config.yaml
experts_per_token: 4
balance_bias: false
init_std_router: 0.023
parallel_block: false
init_std_qkv: 0.0502
decay_fraction: 0.858
max_steps: 7081
Below are experts of layer 9 (counted from 0) of a mixture-of-experts language model. Rows are named router (the router's row for the expert), up (a neuron's input weights, with its number) and show model dimensions 192-223. Each number is 128 + 32 x the weight over its row's rms, rounded and kept within 0 to 255.
Before each expert's rows: a language model's description of what the expert responds to. This comes from a sample of Wikipedia text that the model never trained on.

# expert 0
It responds to: Space tokens and digits opening numbers in tables, scores and addresses, e.g. after pipes or colons: | 18, at 399, 16–3–2.
router [110 101 113 102 198 164 115 103 149 145  63 143  91 213 125 137 123 110 167 154 190 106 137 130 120 103 134  89 147 127 155 139]
up0 [160  97 165 163 119 106 144 123  98 119 132  52 171 113 115 171 100  79 180 154 103 131  67 120 107 204 132 156  84 150 110 145]
up1 [150 143 127  99 118 158 153 196 160 140 180  95 135 157 121  45 155  87 163 135 157 140 146 124 125 135  87 140 136 148 120  66]
up2 [ 95 110  91 139 112 141  95 121  34 128 134 182 166 160 149 109  63 168 137 102 111 124  80 155 121  91  78  90 114 181 130 144]
up3 [ 86 179 115 164  96  97 145 139 157 118 112 162 123 143 178 129 161  94  30 130 132 136 120 110 169 157 117 134 156 118 120 135]
up4 [127 104 109 142  94 128 147  97 141 132  99 166  95  99 115  98 100 122 192  87 160 126 142 112 102 130 104  94 126 163 106 183]
up5 [ 81  87 117 152  93 130 121 142 124 117 119 168 113 115 101 192 128 146  99 134 188 165 143 151 133 203  52  75 133  75 155 152]
up6 [152 118 155 117 153 143 139 126 167 151 140  71 228 111 174 136 116 113 132 127 142 102 142 168 138 140 190  95 105 110 143  83]
up7 [ 88 169 165 103  94 144 151 112  96 143 150 200 123 122 216 130 140 119 143 162 103 107 151  91 125 135 159 133 133 109 155  91]
up8 [114 159  79 117  81 174 120 117  96 138 117 102 166 141 133 174 144 137 162 120  99 165 134  87 177 198  87 146 106 181  97 134]
up9 [ 97  87 137 113 163 131 126 129 142 152  81 132 117 199 123 107 129  99  99 137 112 130 116 194 153 180 141 157  79 162 146 129]
up10 [128 125 131 141 146 131 106 148 108 159  85  71 137 199 153  58 151  91 174  97 129 141 168 157 161 118 118 102 107 193 102  84]
up11 [132 150 166 127 106 174  99 133 110 132 162 145  89  81 154 159  76 177 149 106 134 115 156 146 179  85 148  84 152 159 111 218]
up12 [118 163 145 214 132 135 136 200 136 139 155 130 118 112 146 137 164 114 151 157 151 162 152 102  83  70 119 184 103 161 156 186]
up13 [104 127 137  88 206 139 144 125 152 111 124 142 108 104  85 132 141 107  85 124 120 132 146 101 159 168 119 150 137 172 144 130]
up14 [ 86 164 173 104  74  87 130 171 101 118 144  91 130 112 121 141 122 128  95 172 161 154 147 118  66 121  99 101 108 113 166  90]
up15 [ 79 146 142 160 169 138 132 130 117 116 142 158 134  77 146  65 167 130 126 163 123 151  97 136 107 138 163 190 110 135 101  92]
up16 [105 116  91  85 117 138 138 131 150  66  86 107 106 145 130  79 204 125  64 200  65  52 194  90  99 142 139  68 133 146 194 130]
up17 [163 111  91  74 112  83 139 189 100 145 116 124  36 185 123 180 111 154 123 133 124 136 165  98 122 144 133 115 139  80 112 155]
up18 [222 124 164 128  86 150 131 145 121 103  63 124 171 180 146 134 150  71 112 133 203 167 128  92 113 136 115 125  83 119 123 166]
up19 [123 150  83 125 147  98 148 149 147 130 151 119 146 195  78 162  83 118 130  96 137 124 129 113 180 103 104 110  96 167 123 177]
up20 [171  80 190 145 156 179 154 124 178 122 167 159 130 110 130 106 152 118 118 115 165 159 122 154 135 165  93 125 196 132 144  67]
up21 [163 143 109  73 130 137  73 122  74 102 136 106 136 149 156 157 103  78 161 163 183 128 132 150 152 177 165  65  72 131  75 132]
up22 [159 163 201 119 175 177  92  89 129  93 140 107 172 116 107  97 108 157 131 114  86 162 108 101  92  99 122 144 181 159 183 169]
up23 [167 168 104 109 155 120 132 183  93 134 135 116 174 171 156  59 210  75 122 153 130 127 126 126 133 144 169 128  85  82 155 157]
up24 [134 159 116 161 142 181 183  79 151 150 173  96 148 146  93  83 118 147 134 131 102 172  97 134 117 175 168 145 132 124 135 128]
up25 [115 119 155 112 119 131  89 160  98 102 162 156 148 118 147 123  89 161 126 137 144 145 168  80 141 101  99  79 108  94  96  60]
up26 [111 105 164 109 113 118  96 119 123 114 125  95 113 217 104  96 115 144 192 126 169 125 123 215 152  86 146 130 119 103 153 100]
up27 [146 184 102  92 103  95 108 164 160 153 103 151 157 150 100 131 126 125  96 129 127 126 143 112 136 169 117  59 102  69 126 106]
up28 [158 184  83 133 159 121 139 157 102  94 156 160 127 185  51 145 170 125  93 127 145 183 155 169 138 120 117 125 159 187  81 147]
up29 [118 122 107 137 194 100  95 108 135  82 115  86 127 160  88  92 153  92 108 166 144 117 132 127 105 110 188 140 207 105  90 154]
up30 [126 137 138 156 107 112  92 167 138 124  65 117 144 157 135 156 142  91 101 195 110 114 133 145 116 176 102 136 148 152 136 143]
up31 [111 162 135 186 124 129 106  83 131 205 129 116 168 107 148 114 135 103 168 155 185 129 124 153  97  93 120  98 101 149  73 169]

# expert 9
It responds to: Pipe characters separating cells in wiki tables of sports scores, rosters, filmographies and election results, plus table rule rows and ISBN.
router [133 177 163 126  94 100  92 130 170  94 171 108 111 158 172  99 127 180 220 121 161  96  98 164 136  91 101 190  63 133 108  86]
up0 [117 103 172 142 208 186 100  96  94 147 135  74 130  93 150  96 147 112 145 114 115 149  95 153 151 152 131 169  84 170 173 165]
up1 [138 116 116 132 106 138 119 133 100 112 143 168 114  78  94  65  94 162 110 100 139  71 172 106 147 167 100 153 117  66 136 104]
up2 [177 127 137  53 137 156 135 127 128  59 210 122  88 155 162  99 128 119 139 120 145 131 108  68 133  88 126 157  91 155 162 143]
up3 [143 114  95 141 156  65 108 111  94  92 127  99 129 114 145  80  96 205 130  94 120 166  91 137 142 160 152 113 144  97 136 199]
up4 [140  98 176 104 146  91 149 170 174 100  94 141 131 154 169 164 161 139 155 168  81 168 195  86 125 194 110 207 128 149 151 101]
up5 [147  51  79 160 142 161 142  94 143 153 130 125 157 165 115 126  77 134 162 153 137  95 173 145 174  74  90 166  75 122 135 165]
up6 [ 84  96 157 143 154  82  66 117 113 147 180  84 114 158 157 116 144 135 123 154 131  77  62 152 102 131 139 124 152 114 138 130]
up7 [ 97 138 117 168 138 115  85 148 136 109 137  90 175 161  76 111 122 176 143 153 105 141 137 136 152  95 149 102  94 112 160  80]
up8 [ 96 116 106  96  78  94 183 114 113 115 152  89 101 110 217  81  70 135 149 139 147 111 139 108  75 190 166 155 127  77 174 106]
up9 [ 77 140 126  71 142  95 130 169  75 121 132 134 107  89 105 147 141  70 139 175 117 148 166 167  90 171 170 131 140 126 149  76]
up10 [155  68 106 108 122 102 150 106 165 159 167 160 137 139 137 133 148 119 119 192 130 125 103 153 100 142 166  91 135 130 176 157]
up11 [113 147  82 150 158 187 137 163  84 148 149 157 170 108 161  97 126 129 183 186 200  42 151 145 108 159  95 139  94 178 133 106]
up12 [178 152 183 146  94 138 115 109 143 120 130  88 122 143  83  75 114 100 158 191 119 118  95 186 144 160 115  85  81 103 153  87]
up13 [130 100 101 139 127 119 153  85  71 130 186  94 147  96 148  65 170 153 177 147 123 143 149 137 139 145  89 177 133 155 171 151]
up14 [136 149 159 144 104 127 160 135 144 164 143  91  68 158 192  64 159  90 142 195 125  66 126 164 115 147 122  84 172 165 194 141]
up15 [177 148 173 173 121 165 127 114 190 160 120 119  80 173  93 164 108  92 166 126 115 150 119 152 164 111 121  78 148 125  93 151]
up16 [ 87 164  91 109 166  98 118 181 114 197 129 137 134 127 130 144  98 157 111 136 111 110 137 147 188 110 134 154 124 142 103 152]
up17 [ 80 117 134 149 119 188 144 106 101  62 165 108 122  90 193 173 146  68 144  89 128 101 220 175 156  89 148 145 178  89 136 116]
up18 [174  86 158 121 117  94 110 151 105 106  97 179 140 121 109 150 123 190 167 132 143 163 151 155 118 104  91 139 116 137 174 110]
up19 [127 133 105  80  66 145 139 129 134 102  82 130 144  59 118 159 159  98 149 143 106 132 165  50 105  86  77 169 171  87 162 141]
up20 [ 84  91 113 144  68  79 178 118 135 128 139  64 103 138 152 107  91 115  73  86 128 112 112 115 118 190 149 187 143  46 138  83]
up21 [131 205 170 125 154 130 130  99 175 119 140 204  95 159  87 100 105 167  93 108 170 147 143 100 108 176 193 152 185 113 107  71]
up22 [135 160 120 125 189  93 105 135 161 119 108 137 113 116  74 157 153 118 149 107 132 149 133 128 113 146 106 155  67  95 161  97]
up23 [141 119  98 108 123 165 124  88  63 170 122  59  67 182 169  80 164 152 176 140 148 235 141 122 129 122 211 144  87 137  74 147]
up24 [185 121 153  89 145  70 129 120 183 126 157 172 167 110 150 155  80 106 123 127  82 109 144 110 164 143 147 107 147  97 180 128]
up25 [114 169 110 141 107 155 138 172 102 135 157  81 107 139 151  83 171 140 148 123  90 151 124 104 148  93 141  95 172 150 143 107]
up26 [132 167 133 115 109 140 157 123 120  91 104 148 140  88  99 210 119 103 111 141  77  70 173 151 138 175 134 125 118 104 152 124]
up27 [138 138 147  92 130 108 134  26 111 121 107 123 105 131 142 130 126 161 124 131 105 142 129 110  78 149 134 135 119 136  77 124]
up28 [231 162 121 141 147 107 102 121 114 173 136 146 141 112 139 116 114 146 103 143  86  88 174  80 122 101 131 105  65 150  86 111]
up29 [128  71 125 153  97 145 152 163 139 144 110 153 132  96 209 187 185 104 156 112 151 158 158 104 149  38 156 135  91 210 105 155]
up30 [153 108 147 104 155 169  96 125 163  95 144 157  59  43  97 124 165  83 102  93 151  59 135 123  82 146 118  89 196 143 179 115]
up31 [154 111 181 197 164  96 137 131 144 121 150 122 186 144 149 111 138 124 100 160 161 141 160 167 136 163 156  83  55 100  61 126]

# expert 31
It responds to: Pipe, semicolon, colon and closing-parenthesis separators between cells or items in tables and lists, especially numeric census tables.
router [175 112 172 104 110 130 118 127 132 101 114 125 124 154 154  64 144 169 145 133 130 154 103 137 163 128 106 134 111  94 141 122]
up0 [138  83 152 129 149  86 136 106 159 149 158 149  92 131 130 148 130  98  95 113 152 119  81 160 120 139 138 107  73 163  62  98]
up1 [151 108  77 107 197 135 100 131 131 108 139  90 110 153 181 120 181 146 129 133 152  97 127  93 170 154 152 195 148 106 135 130]
up2 [171  87 144 105  75 104  80 165 142  97 193 112 187 195  57 156 165 162  75 138 170 109  68 122 116 140 110 112 143  94 126 108]
up3 [122 137 185 113 162 140 143 140 105 132 152 157 190 164 188 118 108 107 163 162  92 157 115 118 114 155 142 102 126 175 167 129]
up4 [168 145 158 100 106 148 141 139 131 175  98 103 157 207 113  80 126 155 119 104 119 131 102  64 132 167 127  95 126 185 119 156]
up5 [186 114 181 120 113 171 129 130 125 107 114 170 146 104 117 166  49  98 106 134 146 119 141  96 177 130 130 109 141 131 118 165]
up6 [122 131 151 186 181 101 126 119  76 107  93 186 133  87 153  59 182  68 146 146 132 110 124  75 179 137 149 148 150 182 135 132]
up7 [103 187 129 128 149 153 110 157 157  74 119 119 165 135 156 156  93 130 149 137 117  78  89 158 136 129 118 178 137 153 175  69]
up8 [ 70 139 131 165  63 141 160 191 190  73 127 141  91  96  78 117 162 117 162  99 188  90 134 167 137 105 178  95 175 166 170 100]
up9 [174  96 143  74 139 136 166 155 127  98 167 111 112 120 138 109 179 151 170 140 106 145 126  95 167 123 105  98 127 184 121 161]
up10 [136 128 176  80 146 155  78 115 141 101 158 159  96 144 103 147 104 132 167 140 140 155  90 133 180 110 168 113 117 116 130 119]
up11 [134 145 181 117 111 220 117 119 168 106 150 178 126 170 155 100 101 137 117 149 119 139 116 119  80  94 114 123 172 109 137 102]
up12 [165 188 150 142 145  60  66 155 124 148  93 120 102 104  87 123 151 104 142  92 130 107  84 103 148 165 147 190 143  79 147 120]
up13 [144 207  53 118 132 112 159  96  46 132 143 104 116 175 131 149 122 130 120 187 160 111 163 117 102 158 143 148 102  65 144 118]
up14 [ 68  65 164  92 120 122 140 142 100 128  94 155 146 205  94 141 161 153  97 156  94 109 109 105 126 142 138 105 126 113 165  86]
up15 [146 153 131 199 143 139 141  77 133 139  57  56 149 114 107 162 159 180 116 136 165 157 154 167 167 108 124 113 114 109 190 183]
up16 [160 112  88 102 163 164  92 111 137  97 123 144 155 109 145  64 143 103 101 111  83 142 148  68 152 102  76 124 126 132 113 106]
up17 [149 148 197 138 148  95 164 132 108 118  48 126 156 132 108 161 127 161 125 166 165 141 153 169  94 126 155 107  97  88 147 122]
up18 [ 75 145  91 111 112 123 179 141 139 158 154  95 153 142 116 177  66  97 207 158 166 119 178 134 146 171 156 116 129 167 155 104]
up19 [101 125 119  77  95 104 146 193 157 166 162 120  83 173 164 118 133  83 180 147 163  98 184 117 136  91  69 157 124 136 160  83]
up20 [ 63 159  52 130 116  74 148 113 178 163 148 112 136 196 108 109 157 104 106  75 116 143 119 127 123 138 150 135  84 118 184 160]
up21 [149  95 128 146 133 124 173 114 129 221 127 128 126  52 166 102 135  98 187 141 184 148 171 145  64 163  96 145 130 122  94 136]
up22 [149 137 159 150 140 131 159 160 133 123  99 165 125  91 107 137 106 137 118 183 116 103 146  72  87 138  87 106  73 126 107 104]
up23 [194 112  98 109  59 150  88  74  88 106 137  59 125 106 163  90 172 135 153 116 159 140 138 204  93 182 170 116 108  83 141 114]
up24 [ 71 121 127 114  67 128 141 150 146 115 122 114 163 114  52 139 128 131 117 121 132 155 167 132 147 155 151 101 160 108  93  88]
up25 [186 139  97 150 137  96  99  84  93 112 177 122 136 117 100 154 165 128  88 182 146 170 108 134 145 151 148 114 144 149 138 130]
up26 [ 92 188 189 171 122 154  86 177  80 127 136 150  96 131  84 177 105  86 104 103 174 145 111 117  93 134 135  77 118 153 108 138]
up27 [ 99 148  69 162 123  84 121  95 157  99 128 122 126  62 170 120 123 143  95 129 179 107 116  66 132  82  89  90  90 137 146 105]
up28 [117 146 156 159 172 125  88 111 102 128 119 137 139 100 126  93 164 178 144 110 135  69 214 124 108 146  81  71  94 161 117  62]
up29 [147  75 163 141 137 118 150 106  64 131 172 104 108  92 102  93 101 131 143 169  97 177 171 112 130 173 182 131 122 138 170  91]
up30 [100 138 113  86 111 135 106  81 162 146 126 132 165 106 146 134  85  91 115 108 157 127 107 167 137  36 142 140 118 160 148 133]
up31 [196 189 154  91 134 128 117 141 172  94 133 120 110 110  97  88 114 100 176 148 126 149 152  98 178  81 152 135 134 121  68 102]

# expert 23
It responds to: Syllables like de, dis, se, sur and un, both as word-internal pieces (indeed, designed, subsidiary) and as particles in names such as de Wet.
router [103 167 160  60 162 109 108 111 131 132 138 104 111 126 111  85 156 100 102 143  88  67 167  69  37 127 155 124 135  73 178 173]
up0 [ 87 131 117  58 150 197 159 143 134 192 120 110 162 115  96 174 109 101 142 116  96 171  87 168 146 144 138 138  83 128 148 134]
up1 [ 95 109 125 139 172 194 137 100 103 116 151 172 144 137 134 124 122 119 109 115 109  62 136  66 140 137 158  97  98 143 164 116]
up2 [118 121 122 114 141 134 154 139  88 153  82 104 116 138  61 145 104 113 180 105 131 118 116 141 115 139 108 108 135 116  86  63]
up3 [164 154  96 102 125 133 155 102 120 117 132 150 152 122 150  55 106  51 119 123 115 122 131 138 118 217  85 144 139 142 142  49]
up4 [178 136 111 107 166  71 188 145 163 113  54 135  91 127 166  77 154  61 110 133  96  93 136 129 141 122 218 143 157  96  94 138]
up5 [130  99 126  73 176 122 130 116  94  97 146  82 193  64 118 104  94 106  83 177 111 115 103 172 128 177  80 143 107 104 138 189]
up6 [ 98 148 128 140 101 161 112 107 142 149 182 156  94 158 125 115 179 127 124 148 155 140 150 103 107 115 196  98 136 155 156  82]
up7 [149 145  63 124 149 112 238 117 161  86 120 123 134 141 151 154 118  48  99 150 129 126 122  71 167 163 169 174 143 121 165 143]
up8 [129 171 160 149 133  79 186 115 114 113 130 144  85 181 150 106 115  81 159 121 134 130  80  68 180 153  86 145 133  92 101 133]
up9 [146 126 144 133 119  83 133 138 126 162  79 109  98 118  79 102 145 124 144 127 139 118  96  95 109 159  86 120 158 168 129 121]
up10 [172 116 138  91 181  88 134  98 148 130 107 147  96 130 112 100 130 112 185 121 137 200 132 104 121 171 159 143 145 135 100 137]
up11 [124 152 130 101 129 144  97  89 176 186 145 181 106  94 158 158 123 100 195 147  78  81 132 180 129 144 156 123 136 125 138  96]
up12 [116 104 143 102 210  72 149 135 128 124 116 127 109 146 129 177 126  72 123 121 117 114 163 141 164 177 125 185 141 154 163  80]
up13 [ 99 128 151 169 139 128  65 114 142 106 133 158 111 135  78 138 110 130 144  88 136 154 132  71 142 103  95 134  83  87 133 100]
up14 [114 116 177 130 100  99 113 131 117  75 102  83  89 137 157 101 110 167 174 129 128  96 220 122 115 162 140 124  92 162 138 147]
up15 [137 147 136 172  98 148 106 133 121 146 120  82 155 123 154 145 148 171 149 128  75 120 153 136 113  95 117 151  78 103  88 106]
up16 [138 165 117 123 171 126 106  99 111 100 151 109 108 143 150 100 134  80 155 167 116  50 110 136  71 106 121 126  87 171 162 166]
up17 [142 130 140 170 195 113 104 127 144 117  82 124 152 103  68 113  63 169  94  70 128 141 134  61 143 138 117 123 122 129 168 146]
up18 [108 149 157  88 169 113 104  94  71 158  89 143 108 156 177 107 127  67 145 165  94  83 127  95 123 149 164  87 114 159 149 118]
up19 [125  98 150 134 178  96 134  67 110 109 124  91 175  69 157  98 109  86 124 129 117 148  79 138 123 148 137 100 188  92  92 117]
up20 [119 158 128 103 137 157  98  73  74 128 165 138 142 188 105  96 110  96 146 186  74  82 102 148 106 144 105 136 120  99  96 129]
up21 [180 115  79 109 174  77 106 132 104 104 126 164 101 158 131 150 151 139  74 103 134 109 135 130 155 174 138 143 132 175 171 141]
up22 [215 118 124 119 152  94 156 117 119 116 100 156 165 110 120 111 143 151  23 118 103 149 138 127 177 164 138 122 106 108 135 147]
up23 [197 167 111  85 174 114 140 144  37  98 142  74  91  82 141  96 181 189 107 130 149 152 161 140 118 111  88  92 110 167 125 164]
up24 [138  94 146 142 132 126 148 143 118 172 102 139  88 127 178  91 140 106 165 140 155  76 128  78 154  71 123 119 154 142 131  99]
up25 [144 156  74 110 103  60 118 123 151  76 165 157 140 142 173  79 102 113 168  89 118 153 156 114  90 168 155  66 130 118  95  78]
up26 [131 161 143  79 172 154 115 188  62 141 120 163 138 168 128 116 112  65 146  94 152 139 134 162 174  73 171 124 110 129 130 142]
up27 [157 129 147 128 108  76 129 126  50 113  88 145 123 180  91 130 109 149 150 116  70 131 141 106 118 134 147 127 136 135 200 116]
up28 [ 78  98 152 145 143  78  83 152 117 137  66 122 160 139 153 114  79 156 128 162  84 144 100 115 159  74 133 110  81 185 134  89]
up29 [119 106 136 135 119  79 150 154 135 112 103 157 142 145 140 111 147  95 128 146 139 151 162 136 154 116 133  78 221 115 144 125]
up30 [152  87 171 142 121 106  95 154 190 152 120 175 121 129 159  77 114 132  97  70 157 147  94 127 159 138 110  86 138 106 145 149]
up31 [172 150  81 141 152 127 148 150 110 112 116 182 109 144 112  82 140  86  50 201 115 124  94  97 120 104 170  97 125 114 236 154]

# expert 51
It responds to: The word piece "im" inside words like stimulation, minimizes, millimetres, plus Im/Sim, less, more, and some slashes and pipes.
router [101 128 166  99 123 192 193  90 151  93 107 107  72 135 112 142 162 143  96 130 134  88 138 110  23 119  91 141 147 135  76 159]
up0 [115 165 174 117 133  56 146 114 118 127  50 107 104 146  93  46 133  86 162  91 167 111  85 128  91 104 127 129 160 179 129  82]
up1 [128  72 136 142 102 145 138  76 115 118 171 120 152 182 151 130 102 128  98 117 113 157  93 106 149  94 142 111 202 177 140 183]
up2 [112  41 122 111 117 136 106 104  79 125 125 165  97 145 157 176 132 140 182 123 137 184 170 173  98  93 106 115 112 139 170  88]
up3 [126 155  97 173 144 172 112 132 108 119 156 116  98 149  90 177 134  81 158 152 106 136 162 151 134 120  85 129 140 113 102 125]
up4 [129 182 170 111 103 158 145 136  69 128 130 127 105 116 132  74 189 160 145 157 139 116 210 129 112 112 141 142  99 101 112 147]
up5 [113 151 177 101 128 102 150 165  82 156  93 152 106 127  89 119 131  93 140 108 158 123 120  88 146 140 133 112  91 176 128  83]
up6 [127 179 129  40 142 164 155 193  96 101 112  85 131 202 107 119 157 132  68 126 128 195 147 112 134 176 129 130  95 180 168 108]
up7 [119 104 167  96 207 133 112 110 103 110 106 210 124 118 195 141 122 114  67 144 103 133 148 126 139  99 128  79 130 124  72 131]
up8 [156 111 124  90 124 136 130 125 167 139 139 125 106 125 136 172 169 134  82 123 176  81 163 119 115 171 132 130 109 167 134 180]
up9 [150 117  85 159 127  67 168  81 133 129  97 132 137 119 203  68 110 148 112 110 149 137 129 146 119 193  71 104 156  94 130  98]
up10 [ 72 121 120 125 183 141 175 142 112  48 111 127 153 144 181  79 127 195 178 165  89 140  93 151  79 129 130 130 139 156 153 151]
up11 [102 122 187 168 160 167 117 109  65 190 126 133 127 149 129 162 116  67  97 108 170 149 130 116  95 126 107  75  67 197 134 200]
up12 [116 115 115 131 134 102 125 100 133  60 143 163 191 166 173 133 134 139 103 125 111 128 109 136  83 166 134  37 144 102 135  95]
up13 [ 64 112  96 119 146 107 166 189 144  89 113 119 171 130 135 144 153 173  64 161 147 126 174  91 141 137 160 103  73 105 138 162]
up14 [ 96 101 191 151 140 158 155 184 152  53  81 126  67 147 180 164 109 145 150 138 151 141 149 162  99 181 169 190 134 114 115  65]
up15 [142 155 116  92 106 163 123 112 124  55  96 102  73 202 100 138 114 117 118 154 117 116  99 153 109 161 161 121 148 141 168 146]
up16 [166 186 136 139 162 102 131 153  95  97  67 119 148 112 170 106 108 160  91 122 158  87 153 142  80 103 155 126  66 105 159 106]
up17 [129 138 133 131 107 184 174 119 138 121 102  91 100 117 101 121 107  60 132 133 191 112  75 132 149 110 119 143 117 157 141 170]
up18 [ 71 184 186 193 112  62 128  79 146 181 112  98 135 123 114 152 128 151 103 176  92 103 110 106 148 103 176 146 104 123 145 161]
up19 [129 124 162 160 179 121 190 137 106 106 183  81 139 130 138 100 113 159 111 116 143 111 152 118 150  94 143 155  99 145 102 165]
up20 [165 116 147  89 111 171 137 120 114 139 200 132 108 107 111 145 141 130  94 118 131 144 131 132 172 101 155  93  94 160 132 128]
up21 [111  94 130  99 114 161 157  92 114 125 125 124 151 104 141 131 175 107 139 112 180  76 150 193 147 170 126 118 105 137 101 144]
up22 [174  88  90 174 177 143  94 139 132  76  89 134  84 105 128  71 193 160  86 137 118 115 118 110 121 131 131 109 157  86 152 120]
up23 [134 155 161 116 190 113 184 111 158 138 133  98 110 110 116  81 111 148 145 144 144 155 179  89  75 129 148 145 116 191  91 144]
up24 [191 137 157 193 154 185 153 145  34  41 147 152 157 165 113 153  83 141 186 142 164 145 151 214 135 156  52 127 203 103 103 133]
up25 [195 143 124  96 127 123  65  79 145 134 107 162 110 149 150 138 144 171 101  80 156 100 168 132 120 175 108 103 157 147  99  92]
up26 [134 119 108 128 151 140  99 162 123  58 137 142  84  94 138  96 108 167 109 138 115  82 135 151 116 105 145 143 142 126 135 112]
up27 [134 117 175 121 124 142  61 136 127 170 119 146 173 162 145 149 126  99 154 116 111 106 147 139  91 185 141 106 146 105 132 174]
up28 [134 113 115  97 163 101 156  63 128  95 135 147 136 155  93 113 129 116 148 162 162 129 106 137  87 122  93 164 103 148 119 160]
up29 [119 103 114 176 128  73 145  88  97 103 126 206 100 172 103 114 160 114 132 142 139 181 197 116  92 168 140 154  99  64 118 120]
up30 [134 136  85  82 119 144 137 144  86 123 145 156  94 161 142 109 165 140  85  87 167 120 147 205  94 158 128 153 133 123 126  95]
up31 [100 152 133 101 179  61 156 104 172 125 173 161  93 122  88  73  92 127 121 161 150  56 132 109  69 177 141 105 118 117 151  90]

# expert 34
It responds to: Articles and name pieces in Spanish, Portuguese, Italian or Slavic titles and names, e.g. la, del, Martín, Luis, Velasque.
router [ 95 186 107 136 118  67 132 139  90 120  91 111 125 130 109 135 144 100 143 111  93 145 170 103  74 149 152  82  90 136 156 148]
up0 [128 145  70 134 126 131 111 116 123 150 136 107  93  84 187 114 137 134 123 126 162 176 149 122 161 100 106 136 129 122 110  86]
up1 [110 153 113 157 137 124 209 119 129 121 137 161 148 150 141 139 232 148 106 113  98 113 175 141 116  93 148  74 117 107 191  97]
up2 [137 144 109  94 134 110 117 138 104 127 101 116 140 146 131  36 137 151 162 109 129 146 109 115 179 148 140  74 168 118  90 142]
up3 [183 116 176 137 146 153  93 120  87  99 111 124 108  85 130  99 138 136 143 133 131 110 145  89  93 107 139 133 127 180 151 133]
up4 [120 127 119 151 115  78  77 186 113 145  71  79 121 121 167 136 182 137  82 130 189  95 148 132 150 113 173 114 164 162 163 176]
up5 [117 160 114 167 122  88 116  98 100 159 190 131  97 125 150 149  99 121 133 111 133  91 117 142  87 168 141  73 131 159 137 165]
up6 [179 135 149 113 142 158 139 144  83  60 165 106 108 108 132 138 169 103 136 105 108 133 170 158 137 177  88 158 148 128 119 187]
up7 [118  86 147 128 107 116 151 126 179 116 136 140  82 193 155 154 136 114 126  99  80 163 171 170  99  83 116  69 138 167 135  70]
up8 [147 190 103 131 159  91 157 176 158 137 186 149  83  87 119 118 132  72 136 117 141 106 110 146  98 199 136 109 168 154 123 122]
up9 [163 113 145 118 135 186 129 122  95 141 141 132 179 113 137 124 158 186 158 186 125 125  83 149 188 154 147  94  86 130 103  68]
up10 [138 128 147  83  91  34 121 100  77 124 126  77 125 105 139 117 164 161 158 159 142 141 107 105  76 115 137 112 123 141 157  89]
up11 [112 126 112 165 168 121 150 202 146 156  84 154 173 106 135 156 123 175 132  61 151  83 156  74 150 154 147 106 163 142 145 137]
up12 [ 81 136  95  91 144 106 162 165 172  86 106 146 106 131 134 154 147 177 118 115 119 187 154 101 107 113 107 150 142 152  75 156]
up13 [147 172  58 173 134  95 101 114  99 101  94 138 127 144 138 160 185 186 119 179 143 173 148 103  76 116 173 123  99 127 124 143]
up14 [109  63 145  99 156 113 164 112 102 125 158 118  90 114  85  77 116 100 109 190 125 172 153 154 129 145  75  72 130 107 127 152]
up15 [153 151 123  84 150 135 158 100 100 128 152 159  88 138 178 136 146 116  98 118  99 137 104 132  89 109 164  88 139 146 196 123]
up16 [ 75  62  92 156 140  92  74 152 177 102 152  85 141 146  99 140 123 113  96 110  68 137 146 140 104  79 119 116 101 100 132 118]
up17 [160 137  68 161 168 178 111 140 127 190 111 107 211 179 156  97 132  92 146 148  83  98 131 103 152 175 168 163  90 136  59  59]
up18 [110  88  67 123 136 136 128 114 100 107 128 114 140  92 189 176 139 150 140 170 192 122 136 118 161 120 157 132  94 125 179  89]
up19 [115 146  98 145  74 152 151 192  92 111 129 101 116 141 139 138 119 110 123 119 105 167 115 163 167 124 102 171 144 128 155 106]
up20 [136  99 129 138 128  62  99 143 109 123 140 132 124 138 126 126 104 185 117 189 120 137 127 136 160 164 152 128 130 139 185 184]
up21 [146 101  83 146 129 131  61 178 142  99 124 174 128 140 111 134 115 133 100 172 115 136 157 166  79 128 156 125 162  58 130 137]
up22 [190 134 117 133  96 163  69 172 139  82 100 144 130 116 139 169 100  98 134 149 132 119 108 160 168 121 126 127 115 138 121 122]
up23 [186 119 132 114  87 142  96 167 141  65 105 139  91 137  69  77 144  91 112 163 191 112  61 180  96 138  92 138 144 139 174 122]
up24 [167  94 103 181 104 137 166  94 157 152 120  60 159 148 159 156 100 168  76 123 139 183 111 125 117 174 150 103 135 104 131 179]
up25 [125 103 109 187 131 131 138 106  78 132 160 158  68 139 147 107 118 102 144 164 102 107 140  93 160 152  89  95  89 128 176  59]
up26 [154 121  78 139 132  94  96  94 115 141 143 185 118 142  81 156  99 121 128  94  94 153  72 193 148  97 140 125  89 186  97 109]
up27 [101 142 115 119  80  94 119  75  91 147 152 135 170 134 163 132 151 105 142 101 138 153 109 106 122 123 144 137 147  74 154 154]
up28 [102 121  69 150 117 180 131 211 114 129 128 109 142 156 165 108  75 138 127 118 103 142  88 122 176 136 154 123 115  82 147  78]
up29 [ 95 159 153 203 152 184 158 119  87 136 132 108 145 171 110 102 172 151 111 158 131 100 129 106 109 130 140  91 110 198 148 154]
up30 [140  79 118 131 149 169  70 112  85 142 106 113  99  98 131 117 133 186 150 106  97 110 138 122 125 123  98 106 123 127  67 116]
up31 [136 135  96 181 136 138 116  67 148 159 172 106 112 127 160  68 158 134 152 137  58  78 194 109 112 147  81 115 104 179 150 119]